{"n_layer": 17, "d_model": 192, "n_experts": 160, "experts_per_token": 6, "d_expert": 64, "d_shared_expert": 0, "activation": "swiglu", "moe_layers": [5, 6, 7, 8, 9, 10, 11, 12, 13, 14, 15, 16], "router_score": "softmax", "normalize_top_k": false, "routed_scale": 1.0, "balance_loss": 0.00475, "balance_bias": false, "init_std_router": 0.0172, "lr_router": 0.000759, "n_head": 6, "n_kv_head": 1, "head_dim": 32, "vocab_size": 16384, "norm": "rmsnorm", "norm_place": "pre", "norm_eps": 1e-06, "positions": "rope", "rope_base": 10000.0, "rope_fraction": 1.0, "qk_norm": false, "attn_scale": 0.177, "tie_embeddings": false, "parallel_block": false, "init": "normal", "init_std_qkv": 0.0361, "init_std_o": 0.0, "init_std_up": 0.0361, "init_std_down": 0.0, "optimizer": "muon", "lr": 0.00207, "lr_mult_o": 0.813, "beta1": 0.9, "lr_head": 0.0108, "grad_clip": 2.0, "warmup_steps": 200, "schedule": "wsd", "decay_fraction": 1.0, "decay_shape": "linear", "final_lr_fraction": 0.1, "batch_tokens": 65536, "seq_len": 512, "doc_mask": false, "train_tokens": 650300000, "steps": 9923, "dataset": "wikipedia_en"}
Below are experts of layer 8 (counted from 0) of a mixture-of-experts language model. Rows are named router (the router's row for the expert), gate (a neuron's input weights, with its number), up (a neuron's input weights, with its number), down (a neuron's output weights, with its number) and show model dimensions 0-191. Each number is 128 + 32 x the weight over its row's rms, rounded and kept within 0 to 255. Numbers have three digits each.
Before each expert's rows: a language model's description of what the expert responds to; "comes before" lists some tokens at least twice as common just after its tokens as in all text. This comes from a sample of Wikipedia text that the model never trained on. Tokens count by the router's weight.

# expert 22
Capital-letter abbreviations, spaces and dashes inside dense tables and result lists, e.g. racing track codes MCH, FIS, scores 6–4, team codes.
comes before: " |", "1", "6", ";", "5", "4"
router:196088141082129088162136078150151155157136113139135099132114081117134176150185177159122169101120135105103144096075164140143207145178140157161099113094161146156173138089112093102190130176097164143112107084095102108186157127157158145134125149114094144131171087142149128157189196135118125162062157132146103150109130081168096158174105098110145124098158116078152165123107156114167110177145116161144180138096079084173006124168166170065095148108162134130108071179125174091147126119142144089133138116132161144142129158106183150131163093109113111146130084151145145132151080107086118161
gate1:121125120092116138117138165116129137103157137124094022115160083117137133156144136142141081175153147110087168133134132209167193122139133140098098080133164112058157078127118105138116145167147094103085140088185114155172109155060131130132081107148118135134162147142116139194119135100123110120099073183162053082142116141131119120145114082171146110151105114082183077083101068158163091152110195121115124110166130054088083098146132115161131101144158085090174143150154146103139100115055149113134070114114109076152085123182112094112137093137075141118101129158114118102093143181088085176
up1:157165141141139170135109128106096088179137131144129165058137185110153129113196089114133146132108127164114120149143184102148115128155053136116123156125207112126155085145090118129136071130116139109122141173134168103161006183113136191111113132119176151138102143143155092123096146139164072110146145167128096151137153106139170089134124192128137164135064124142093122100114120129091106148084072106109056124159030135115132107128089112205124110058119116129120155156057120092114135131147113154124107088083120149195133165136125106113168095123144124158109118098072188098084156133160169094
down1:164084088144118120171119135102107170069127089132092115168128098153125094120131171166166149113185150127159171090128131142176132070126110127129142096162080102138146076102123174149138165115115233109174171112137166120165091138101138157136079164120115091204145136075103145169055122186155180161150101112094191126096131148132119077090127103108058170159173076148102090149152153165111170141146151110134111116086099101135109118164133212123129082101180128117134103085137124111167109127094119123110110149161112164082138092170113170160147091120108115148125141081086141122161075047085138125
gate2:102111117122157112152127108133164172119086145137107088095182079118104119121174123117147107076174117102170131127183177079150109143052118129074127092163126169117089180136180141121149151157086152105173106126100114204148199119155095194098137088195062095123120134066143104154171056100135083066177120140100158158114133126124187129153124114145090113075149147100052117100147127129178096132155159117084123158165126112100092109135104117120053138170119145103109137128148142103112121133098159102046152144093093128074099146146129069122138133140121096139114141174174099090135094105163167081
up2:122160142080081114114181154147129115164121119159097111082119098096165088179090118123109138137103102085140108161144151115153199115128141082148157152107111131166119068128136114106136159172154187156179146170030098156128087104132142122074084084097093138157155147161111096118137097160098206106125085136052098124131136126138065165186114181185185118085140125158122185158099148099131209109174101098132157102135122118112111061178136115114136177173136086130148163154116134086108072165168091170091078119151103094157127137118141120109071195153105119100119141117135160102117141138099147095
down2:123142104168081128123140155144078161100121093138239068101151119189133088118120158084100136144148102143136087172099121154138153132202180126083083105118148081129077099135136116135187113103178144064140137143083123135115119154135126181120121108107137089132179109119113118136080118131101077165139131113119158098130135156158159139156194123112103161153176126132085083141118114087148133107082209155158157191175167175073137100062143063099213122081075127104186148125164122121098154087123107135111143099133129163167146094144087121135173162114134122174146103096126129084082115135135100078
gate3:141156094152053133167156181129077091082079150147118119083122118152090177102125133120150137117199111127131123157088117178118111114168115198147086124157150150147127092147141121096085116090148124109167086117126075144146148174111146149159064145144133103102054185099139126139134105157154135135100135139109148064052093132153106114105058152175125122110084110140107144137115119136128093091154146135131082111111211131130156171124169109192136151134119120147205189134145040118203167053078150141123120145120127062119127148160148151172112090142114098185073147129099143111114114134072128121
up3:212131103193165059104109106160096183131120114047140099160135108099110145118123115128119151130094095123118127124133181110159119143139108103185142176161143145147136105089162122113167174128124077194117159130160147108128164083164091094160194123081171173117128106150109200140118156143119158122107146132170152107129159134072139043115134113153155137146139130135157123077089135095099106156131130047112111132141139195117132073119148154070203099127087086142121120076222149135085131138121164143140128144199124120080055113158154131124129122150211157117121089120129135166149141152120144162
down3:079156171127108156076118161108099119185094087104117131125138084110118137164127073144119152072182161109164158128125139127097085183181108129090106144097100081090163194200119150170088153143126131129149180136105121074143096109135122128115129112156130095103076158089169115196145137184129106087149125192139104145167129171147128146145075069129144156109148109107166099095124106081128120115202073133161163126106124108128076145127071113140111149146141121148143098138137134112156142108173092117121173163074149140144138158151145105050067167123104141160136113108106072196172177083123196051

# expert 55
Digits inside dense numeric strings such as InChI chemical codes, page ranges, years, coordinates and formulas, plus names in credit lists.
comes before: " |", "0", "-", "/", "3", "5"
router:153104146180159139141177065135159158132132082133117077102189162116103169147201092158099103090139172086153103092085126126130098122095076151115161095129113102146119122101162122100144137164120101133135154127184090116107156162124162129120134100187138108147160148133131136065082142168126082153124122135142131163085104090163130116108083097090171125072125143120145182128163130085148133137176126152084176088168129131139156155122177142090124133065161168184087203123111140189122070164108180077097214122126125116131109147107166104154136031117128078147142147204126150116113086152079078122
gate0:089146102155080136115143077115169107114095208131081066059107099115085135122137120159129087108080122148148099117112154108140092092126162108072084123171147131151086095136148083112169113134087194169085112095093143087115168131141134129153119122129126101195135114110067109129087151192099109111093139179136162100137147102126131142110088159104186093107185148146116185109158128154124214109085167167100049149100110059133141169094101149114158077121108131151109126100106100155126096149188128109094171079164116091074179162103125122116142075138145108165096083122081101145150156101165174132
up0:170084123147159118158114140186143080151163168138133123133132132160170068086089119160104171120139102119085156112152108119090086083122152105153112079060124158130123133151152122040082124128113132156114102119199103073116166132120137154115144137169191105105111157178179124122135108115232043132142162101102127090147115101170104118150158120172123139083151175123141171180142131097145087145117079111172087078180195164109120115191203127154086136138103135076149177096124114115130088147129080117156126135169121100134054112094140125126170135071109139130123140122127122074063130148154125139
down0:175095125138100144165164148097112150201068122113166144106141125136096186130102144115098105164132140139180105183143153137176104116178113175134176130132094122094128182102129157138118098130135120131182112054087038214148121140117118158168081120121067087175124075137134146182160116146094085095157157106139167141155136123116128185172119093161130135122120088127109084129133118166167144127162131103139130105154171167144126147150246137169127157104135190111092142144110109091138123164125160086111110149138143100197138196137119150162164113100091107162188181176132100122160075130108162147
gate1:090197144166155125112135137158168131137109184113130130178150111159124114102181203122112121145126178167149188114090073140109142106097114144142130069146140088107069139135142136166114172221152149181143155141141112120180147121111144156133181142151080143066137118178151153106133069118149082121124127159105139112114134193119090121213112112109076191117121050123120070145133123143111143093134120081128177102136082121104147127186132151133095173132072116109137147113134157091135123129154086096089079157083151075151095135140096120146107097160089131116090117088199085112100140109046080153
up1:203124144170099123115064155155158153122142100110076116103151142124139134126076107122171179178150108130128140084179132153191117175187113153092143155096131115125153087213137198102133131157134111111080078125148077107098075205133073142116108156123120105076125138109072159130123113125138120097125126071145152051170154069100147180129124097116134120123057133126127108155135058151158111096081083164155121140089110102069069121108143182183116149122137143177098129140153115134155156130169101142137098126148139110152074126120156148059149170103144130108088110134129074186095087166104088125
down1:154128115174115126130135186130136118157101132101076184101107162122150114128109051181104116177134146108085103125132117132146134107131104153081121122157079140134128090145128113110158116122097146107091105100163068170123132168142112121084144084190100139176141082146106120144178124096111091140146059113127173146159085145103127125114167100107168171162155161134080087117182150132150155096068175110089144091180172144128127075176105142125143068033164160165149176156152150157112104146163089176069112114154125166133131173123117140053085205145131177163179145100094123089143125212115119098
gate2:105094144137098128047187139108137036131127119118137153130144131155178159112138115123101124123142109106126128124180138145129136093115123161135102076117152188143067125097151221145069140200145197135144119114116166121104147128180160066114121178147086144161131137140101079151110155117137147081142135114066175143013171126150128136099136089122156148132156106138162094092133130121117146119109197168148156157099168132163114150172126103155159138091136163103128212103143148085146089148148144112111152202137103098105092155077122041077102109131163105098119119092112093125120100119085093162
up2:133134128121075083090154186163163070142122034158145130147171074140137144112116189127152125129151130136142109110152139078190128127124095090110142146110178117102202095128062112129145132133088116165116138174081116152112080103107091137095099146079141110170205115174158129159116104176118190163138134100146163096172098178090155128116123147083111160188132138175140105103110136076120121064158110140085088129141116125106119183103149125109146102125202126146171131157137091158149136102116121105130149159168134162089119150153075127078187137101084150104096154156204122160179109114215162134
down2:105130079113123090157109121136140104107094097106092137105046098157125049111115090123137152088124085135145158149137102072113095127151136109122179135130108141100110108120182122140145162099082108176088112122070176154187136113117136181081112134130170116104153140101115079056070141118095130110132017089135072167161105196080136155082160084089146117120126116129114156127151114156142154136112162069108155164150082156058058097162127147138169192142070139111138203177142079115146181133075116184116147134117119115108162112120136154124112082163104139129130113101081114129174090129126106108

# expert 62
Digits after a colon, period or dash within times, scores, decimals and dates in tables, such as 3:18.67, 1:58.26 and 2008.
comes before: "0", "9", "5", "6", "8", "3"
router:134071125118152162154169110069129102135100157107151138138094062147081126153138078120116110119189157153072182106154112097167163133153050139121140055084100141128101096094118041130116121160140072174174065148142099100055152113119139143096110169129139146135182112173178095108100147148081105155102158095104166126160089060150152075112111078070153099142091150117112177097106163167175129127164132107102126119148139099188153147141159105088148111062097114150122145162155098142095068114106151088102114136160115115136081110106138122130159146133133118150145146142156124068062175080128074125
gate1:176155127115082148092127139090131084128160113065124164089118163200142232062111093138113090191124126164103144145134171148236143108103123158124159175105109124106159115134133147157147150153138098146130140115109178148141139192140128119164129112150171098086098164147119088071163128189074075132126131070179113125149078108098123094111170176100116129138131122151107119087112138182137107107166114125126122103114079121111118122145097132143147114129149132147158088095145146035105149109065076124066129153138081162146044128087115154111157128106082086135124156170078142118071158143126128161
up1:091118101096161072188134113109139095170154129100143170113142122110110164111140130073200110132087117085152124094067089194135076085149091148172107074128097194115079102083188146145091188167157117112163136115083158116119132126139065138136091084135055139107134157098150141164103124142146088096156127075113121145126047151111174126115165135140111132165043179096088109109095103148136137145158102168136087172131206118147108104112193134136152074134108121100099101139115123144148135087097102139131158101155133157133116070080164139149174118168096125159201107108139138130097164145149083092
down1:158051135215161137133092130086117106122132176163054137163123106147134163147105143133118061101156153121127163122139131139151124112102139091116141141153177098152121121130104108181145120104141175147090151095093093171151095115161096150138099147122131153172105052152095133125097078095078116115068088173062088105127130103100167145082108108152099081138116136109112072177161102118086160144114104172099147120075140125167077077162105154081138156194172116136141177142152129170103128119128182180126168142129114096092142113175190115184130111135088175177117106109153095120060136187135068088
gate2:127100190140135125100110175106156096079111117114118095137142122189109165141114095153109086115109156112135146109116135112169145140115175169087131072069141189091110115105171087131140146124110129167140139171139120065150115081132116056128176133128157157159138120087157105192142135175096103170180089119098160104134156119151089136148161101095090152172128128136102090072083137122115086100181126150139104128111113143124139170159128152175119133158138181096159139098170156129163084075130213170056134206150171120157146087158141179078136133052099108090179129133114099112103172070075173088
up2:099098119143151032160137150132142116119087090125101125134105127156053098149133099113109142140127132130091089131113079184133083081150104134151107135137195105160158115120106153223117148144165246097116128131158169088093076048120054087102140137134080151081167131103109129127140114128181115173156124154132132150136155085100120118123147103090108107070098127159163138082095139145104081083146074129068103144105133087127157117132139164145157156060115137129123160153074161124100109111126151130106190171119095144172093177126183132112112128135147150141101160203071114148177118101132105108
down2:069104160132150155126117130179137116135112154132103138065138117042142165133180132129156129122142145163129100105196132152139099116134125059130140211098197143141123164120125051140107157118159161085083125104145128113121083143141152101182095199108142157136136071087139108159082112076146153166134154094103122061124133114150111103130098097111204150087169095146140162135148122179089137127187160099152153151076135123098150153118186072108121103083131139121142138044120082113090157156121045091145139101063121094140098153093127124173122087129112133150101114158146092135129083114186072107
gate3:079196096104130143154119121133117186170130102132135123127149091095116142091192139068126090094128154139126193071115170167116126142155096121196205149153130155151133111134073166158119165139138126121130137072136169190158121110141118140158090168126165106118150124140156151148164105157126052109143135136107076168111108131121110129142140090092077083123070117183125115093191171139099099125123136146149156164115107134104071172182156112103136161138124056131100108203128086102082183151153102035078112059143156146143107150139091096142137181108094116123145157097045121139121100084136138139
up3:182132119083207162117184172174095107153133108086111121151092150126145122160161170133117089182156104155109144122154086159138127086126080118092162121149114181176127074128109153128109168095121103112113129119173108148097124123198118130160119142100119149151120145122164078155122118141081134096132070117135189137177080125120109140141153124170135175117107145125133183141122189086129137076151130163156136128119144170176125198157187152098114133056132117136157183188154110091111163098200175114053111122160092209103111104099110095090064209136100123124084125122157089164122159103173124113
down3:093154082158072178170173117206154115080110169170108129136114112134138119164103146172129140116138125160091090122127106113150114163087108111100123156210096103134114179149148108149149093108120120173147102111138116151184185105127106112069161123112169160112121182141149137068122071106148145114089126108128119121126195133140135138107100097122082147128176110085180126194112126110162084149090149122143151110093162091091100136098112152111172127176123103070144168096108181110142151092135071136136157066179118148091107097115179176151204103108151142154099077124018102144084197131108134137

# expert 8
Word-piece endings in scientific names, taxoboxes and formulas, such as -idae, -etes and -mycet-, plus table divider rows and code-like strings.
comes before: "\n", "ia", "c", "us", "in", "a"
router:059117120142168178098169092062094142170127076169153127149125194146145163134190138148131066103154137106186126087110130114096118078086184135099166145100144121161115151106130113104125088148184083092092178091153159129123091153173134123103131132128121070122106082159109134120144140160110139155175126091155139113116075151152176091156104158165150124046128102146142154148134145116122114141163078100180092093124168106112195140155139152098108156062151073110115101124090141095152155112159139077061140142177149161078106167169180163176078106100161143149144179117087086110154130159142071162
gate1:134081105159116096082060098177154130116187154136102140154124167138171110170156074103103150160126116136112118094165123138150176151098091162165148119074183076156145135120143110205145158054095095106158157095120107071117064106116112130113140063155167165105145152114112131107186120162161087100136106142185115088142142118114146079111111164133105104100136138152086120078129158141054147137119154098154160163100181139147151090152113174152090107124129129203159108138146083157166107130100142171107128155144188166090127109109157190121174071093158139108198088149169157127101114061101139175
up1:161109106206115113156186128077163135158156096174090103105106115118106188170136100144107133152158144079049139156139128114124096089150152114157083181059149096094091123132145048135116181148181155080126099149094094112149146127131076103090141112183131104081154116129109148123113098112102141087141134131134097111116110067196149177072146138117080169158097099131073104117118115104115139145125131158062113134142094121147150184169086154106096103060123152167108106155153178148144139160076164128154174116099172114170123098084157110151107110181081138137120075127145168192172089100179110121
down1:154094071152081154088131130093118081154148149144101155134178134087100170072090108077154151154200143061143137154066109168059158094177083118131109148123139068135106164151143082126136141156170141111108129143069141071135197111170124159057122124124116125136121134122168105138129207141106157133156152114121079150093146145112169111160133132101153154127168174159118116131127157182049073107193122119117168089099176153169094120083117139112174157071105111104093129160149130098101152149177154133138118131120143129147083120156128133144194130140043108173119103123112094208143170121104124123
gate2:162094133182088133127100169103146129123141183095166097131164168087050096146137119143128157119133148090140160123100102127131108141191152085118136176137182098129089136093151146143117149190113167088138111170085136058166117129138114124116139094126091130113143171131121175152093078169116138109185156164164112124223190146125164079099086142184143105113152129157154120152088138105094128093131162161110094100128176147105051165087094101178172144131098141159139149141114136060141155098166151096094118158081082081155097212168111117116178101174104149113118167146144145172123166161131091066
up2:151174124110126077148145172163139069155122096081072184150100156156102131110163157154110115149153099082109147162161143195150112118121161066126121112175153142129129041135164077083111143143127100152116096115121157140166091128127092076129152159084123125195087166066150151145152103099146171163181172160145020216153173135103124181149146139095128145139148184106114115097108145166135124176158136108123069097087156139149142145121087171141161105128141109197179131098177116138119137084128118136133167090188163135107167115103165110118151183128094098123157103115157180105102118133125111083
down2:122188088113123094144112122108119075154183197143085149158119134161138140080138138124109140085119129048106145066123125156138134169159153116166118123163126078132155122132119133101063147120049150162059147148126151178151130100104165124135180112126056114144102116170184125150101129140124192089073176102126132200084143099087155144136143179128166106118148169106152138113104165102088120085131127184099148221150173137130182120098150171128147172107059160090151129166138122116115124155137160106098149132210124138153128150122175083150104141166151197161151166119148166097153131093138116170
gate3:175112150113123091066126101134145189102104134078125143145124119117129180151167169132076090095158138111122107094183116133133157075107124098114150063048093121173070116129106150148066073162086161102123100155175102121144191023131064125053166096122144144135101139131128111109164124125120120090126097122117107074108148036108114119078128070145139140190094142125145131129137126078051098108147158092078114141093140144153140134073079147099124124111130049101091144150140062120145156121106140147103119112184117132104092191114101127146144112141150171121113074119147141102140115127101125098
up3:139136120087106101093123121140087178131131201108115090066136153125115066121112155178092123150174132118115155131112085130116117150086151122107120116110087159114140139126106117140105171172152146073205061174147140110132176104110147108118154136121045118148140090157176154108155162176198184148087169113133101101145146102091113068137221127147183199145135076123174175113126144062125156153105083105126115098142097110029078129138159101126100130090134124143162171113108125134111098052116116108161100176117122153085103148111160146144132160118123129164131108134117061133162170074114088145
down3:125174121109092116127135159161151091108146085162143146082176118135150150193138110111095160127105109148128161153179193107121123125091119125153168098157141109148205200166100076128126108136143107122092134143185147140136176137169118106092176149130103167120083133093099169154164198161116160089106207114090147131078168131144088147069151127071174169125164123053114153140158096076067113128151087141113184120174126076134149122101123136106070070156066151117070158115103168148129137135125143104148127113138072118174129079146091158087117065133156110104119057146110120077151093133164125139

# expert 2
Ordinary nouns and noun pieces after the or a, often followed by of, such as species, water, family, body, length.
comes before: " of", ".", ",", " and", " in", "ic"
router:112119106142163162123161120100084135192112114193141119105073157140167137149196141191144104077133098104118099092118190075103090045090158159156112102111140160139131114086102126121065178133159141101123118170117177126140100162120164137126115144144146115161083107124107103123130183141127133159180129105106156162080083134190131198127091073130069122121145100160144137177142070128123132063169072076145134095135133147150169103090122132110093089106109117113084086116155148112180136135146121133098170116127094157098109186179199126103183143101119112114178127175125051135169143092110110188
gate0:119149081112136144198073129081121131117140159077098093165142124149103125135098128143124102044102144156147110134138133123110145141115100169075162150166163109146125020094182147113112135113143115073085083193156147150097099142186206124100095171160085148143162116091147179112137101171137110091168085057130148073193085154143148128106120095114118130155088196075098130118152086137124117125160098124147185117143161133143153143139162126114126101092155108169150122163181087127100140168079141148174120100162095107092162116088152123150104141145119126186145156124092163143138101119194208100
up0:184093092181123132190134114166158178127120119067136149095200142140163082176128101103121103067114149120152137141106071162112148126202142121125153103085146113125176080116141094108153102155095089114112090197099123145109101091123160119069064078169115164101198163156096158122103154170120139110118183117072140125170118094134179073119101150135090142163204141094159105158109100113156154138124162156102109103189137124113086179077089149087141137133176148115087107177167131088157117134138150065140146093063124121097085122168108094126158129144148157109140108180124126162167114135074123091
down0:071141138114165127075128130132105149064119158128160063115072151130113110100109144107188175054159120090097145127151105147122194150127144135196164152112095128074095164123160142138137125121146117129157121141115175134115094125167105077130150105163110102115100122130100126153176145085121161190114073163105078092154120116124096135143061136116132144082116115114053047167110170127134137142067126180090162191138150075148103145131143068124139043143166113158119100099128194090065150132105071144111054122151105143119166137132136092134121136127165149205081169116114100149131090141090153099
gate1:115115138138095118157163134097149099113201139152143143114151129117088143163141101168104106136117146122169161088122094091130104067141168109096114140098148221150085186092186169114164095100147134067074186075070149119155136137096161078071179155131180113119099097116168116172121149130100150120196081112135173095095121150148136085095149125191157139151128082142087168146141084166209088151113135089097182127150164083117120101091133095134163065128106169166083098103121146141164122127121151091168145117056143122142087152195125138125138131157182138144116163131073142158137123093152118168
up1:092098096126075134129126149051102156220088134156047118116107130114105098135206067071081114140086115144196123170098149164176108108106152137146115138149151142126105089123105149224099078137107122171118106137188187135135092101122089145139126109141108074059145145157086151195146119086133139083100109131142111158122203179155120120090160129149147114128166138112133088110169144113166129148144115128091124080112130173139116163137143104140125129167094113110115127102198176157093133133107163096082102079081076121104137111152121106164151104190162112092170162122158137124175090097120116101
down1:159077129125062094167111116078124111186156080105127113195151130097145113122152157096092180098076127092107123100136155144084140126056184106099111105091098117144084078136168147134103186171095120056130078182108123147140169123090133151143161132134115091127182156135110089146084101123129163176111116102176112131150124146164124112121149134208093108077106118132144147140197183123135116130147130161120111101118095129154152116135065105087131209078202092094118135118107098114103095100116101064166117166101150110145137124102086123152096072102076103101126127124166189134095076083155161179
gate2:085181104133172089101130123143105084169114177098116126142134142167113193153147132196123132104176141189161146081097162114127086163135105135148094077105140128158125178153162122131113092122130154154138110040158176095149122120124155116117072129078124127138094098137217161062084156133181101172124106190140147115153123197185132126149125089138118181120093118124159119087083099127170086092113133111126158041148093166152149101160141115149184171106118106105103119156057164102137092103151094119148191179146111153083119114122086178060147120112126141146138150115164171096124100096126089109
up2:093204140164141091118122148197095118102132083087132135181125136105134159112186162124120173135143137125155162145111140164161156179047143085093062175190121101071145052122156153156163118100099152112056083130101167178139130221131102110120126170155091102098164098124186110168141116174177132165090176115153100128158145083126120133135141069162159146152139112143134112052129118109158161156128121159069046136142121084168084130127107133100123141087164123132145109131124168145126069142168137099087120109091131153159136163123108126152176113140164150112077086120152118136105149164163138082
down2:083121127159214119167077166137109142149171089117108152116139067167120125137131093049190117129164154112178098109145090143153116109106097124116157108140126181115124158113105205138074094142085079096123121081119181110098092166109103180122090123139177167102113111134195147132115111097127154177115142110069126107158108162129112093125082116131096136115112126116168100083121157134161082089154152170164160085101144190102093112141075139135129178118132120084120161129098104078154197161170112139084124151095102083103114153166162136105135169121204167161112106099207146137122051116123098171

# expert 56
Endings of Latin genus and species names and biomedical terms, such as -ia, -idae, -ensis and -ius, in species lists and taxoboxes.
comes before: "\n", "ia", " (", "us", " is", "is"
router:062116082123124162102153121039076090157159079149164091165153205143172155181168103164113099069116152149107153136107076102086103070134161108098177145133112130154111171165127175113141117157191050126108124139151143157163060145149164130123096146151135092137063105150144105132121179148141126138161111106135131072111103106137149163166097137154148159079113101180167123113138176102062101090166106101129120102148140146107224106112130153075120119042148151087127107115094139096133155144183136099105131182157158164092142186169152134103126112102133115144149121091088115109112117137147118171
gate1:186113157138115119115172165196064160039107128108116142095111161101146094165117154157122122128113148178142111145097125177111149084142108151174128150167123133131177146123098171080169119160132166107101109048123099140111111145108112141104111125154144151113119127123122131108147157131128153096155124114128208129138143082151120081072104181106171114149188096119131138092130079096192080137099199152113074140188128134169096124104206162088168101109149089140158101081185122103172147127155147107153136131054125147114160137135166134198134154142087183159115149173071172199158136146173113149
up1:102081108110143115157086092157135141076142146064155103121138116118142146125133130078140137089174170167098114182140141118094118115104141144171163147125142091158149161132098150125175130182123135074097081033121091083125101144100095112123122150177106110106121133096118092119117166160122095108134120161159154145095094107125182152154057080045071104119099132115095110196155075139131172111127144106117126071107128124114128118156166166102165074124117126093132064138150117102202147071116109120100116173109093136095165092136111091220165080202115116118073112181113100132148143124103159207
down1:151082125159122118148077141094153132101140173164173113127141089088128167143128101137090125092124153131132201056152096140074120129191086160127168114094104129106168180112123140169177171142106135149140094142169052144160100073052187137141106156117115133110123166099122086195079157135115083098145118114124109145131138114108155055102062117177124120172122174110110135119136145111143136132103088114144215140098102139103160148126145145154158104217078126131079140134106122147139199119152066081132088163162069177128058115083164119139155133171150135151120138125087120142113140125102141061
gate2:150143107147155181135144158108145090115124158144072086157132134101130124148095118120209135082143142178118143189107105129035141198120137153133180084089109151153100128112192144095177126114162118171169124158132144168180132119125133129125151154118109128180104147170145146123086179084135127110074153117150142115049166110162095129126111098136096192120134066134127150135106117187133168138116115162113144113136107155106191098088126177131176121120195154136194082112101145114124198195148174147093150096134103140171094058071083167113175110162165147116148120106142080134170136136118182097
up2:113126126107148126056167125161127124159190025130129128075139182108127131171169180079095123117140194157172061141156172160078179098127145149113115058146128111132110124147130126084096110130147062115064132152116132127104082102173193125114099117108199084130128065113086112110114144152122170109133103107149135130130139140121108132141156138130120085118159095141149144157109149092165146166154144168159123155109112065164089142069107128147140126105179097125132151092151170121135136133102148065101244153112150100124173169071189185137152123183074142100110134137095141151139108126098154125
down2:202129160116116109109143122098153119122166161166071131127112161109089118123137126113140157122126102116190124195138088146049142123110134087173080108092141116165110127126152125146158109151071216109131128114142075161158095155128080161112105147139156198091104122143108199167158125149098155147130101195143144200121110193127101184117161115087112115124162177100119085166105065128116114083144127078074133142125111159075118170123138158102124216062110135136088172175158106150151105073094108145124107108116088127146110114159156156075137140060164122133093120143089103113176078082137108124
gate3:150139112053167169123054073128123137191105100121143095081089174123151130094079107122184142093071066146093160153154136126142111139154102118108129165126136129148072116122096142137167179096075130108131089137147157148124124098123153160126182147083152110108074097143078162161135121192153093187157136189145128048117149233163127107146159140070178165092180071094131076096123104192140098147143139166137123143094121164130093099154070117132167104113123165157157144129131126056130115117142101186142126073088101132168148149127105157123120091117146118102133174106137177104165140140133113131
up3:150148132060101141111200114100075098054100127069141137086137097113106130086095087158077100166108089104148175170133164147094108131162113071147106118148032133144194107076113144093161178180122113150090153148119187055134150112112106179128147117070113147103126136081132110149107132136153105149142117108114132171131133202146108128122129117087069152110094163132141193124154121167077107155126131095137123146128186078094158164181157097136056123113124167138168131157093186136102078154144091126148157137131207097151149105172139089170094161143114135182168113127172118143112123118115115122
down3:128168098123119113165119102123167111117121099087104132171163146144147131136117117127099157113212144130154131151112075152099126122110171110171074132111129084101145125166066077090105105147192172136118096112191089119149135096178140163093130147103110100112084147117203093108106145111135098119130153132128151179183162129102110066118169125175125134112167180109206165114111099126113196068062155146085153118110137111168155065132060121102142143157116083116128155155121098146148134101146184164125051119128113127120157163157052154029128135103092123190112086175099109130115132164176136137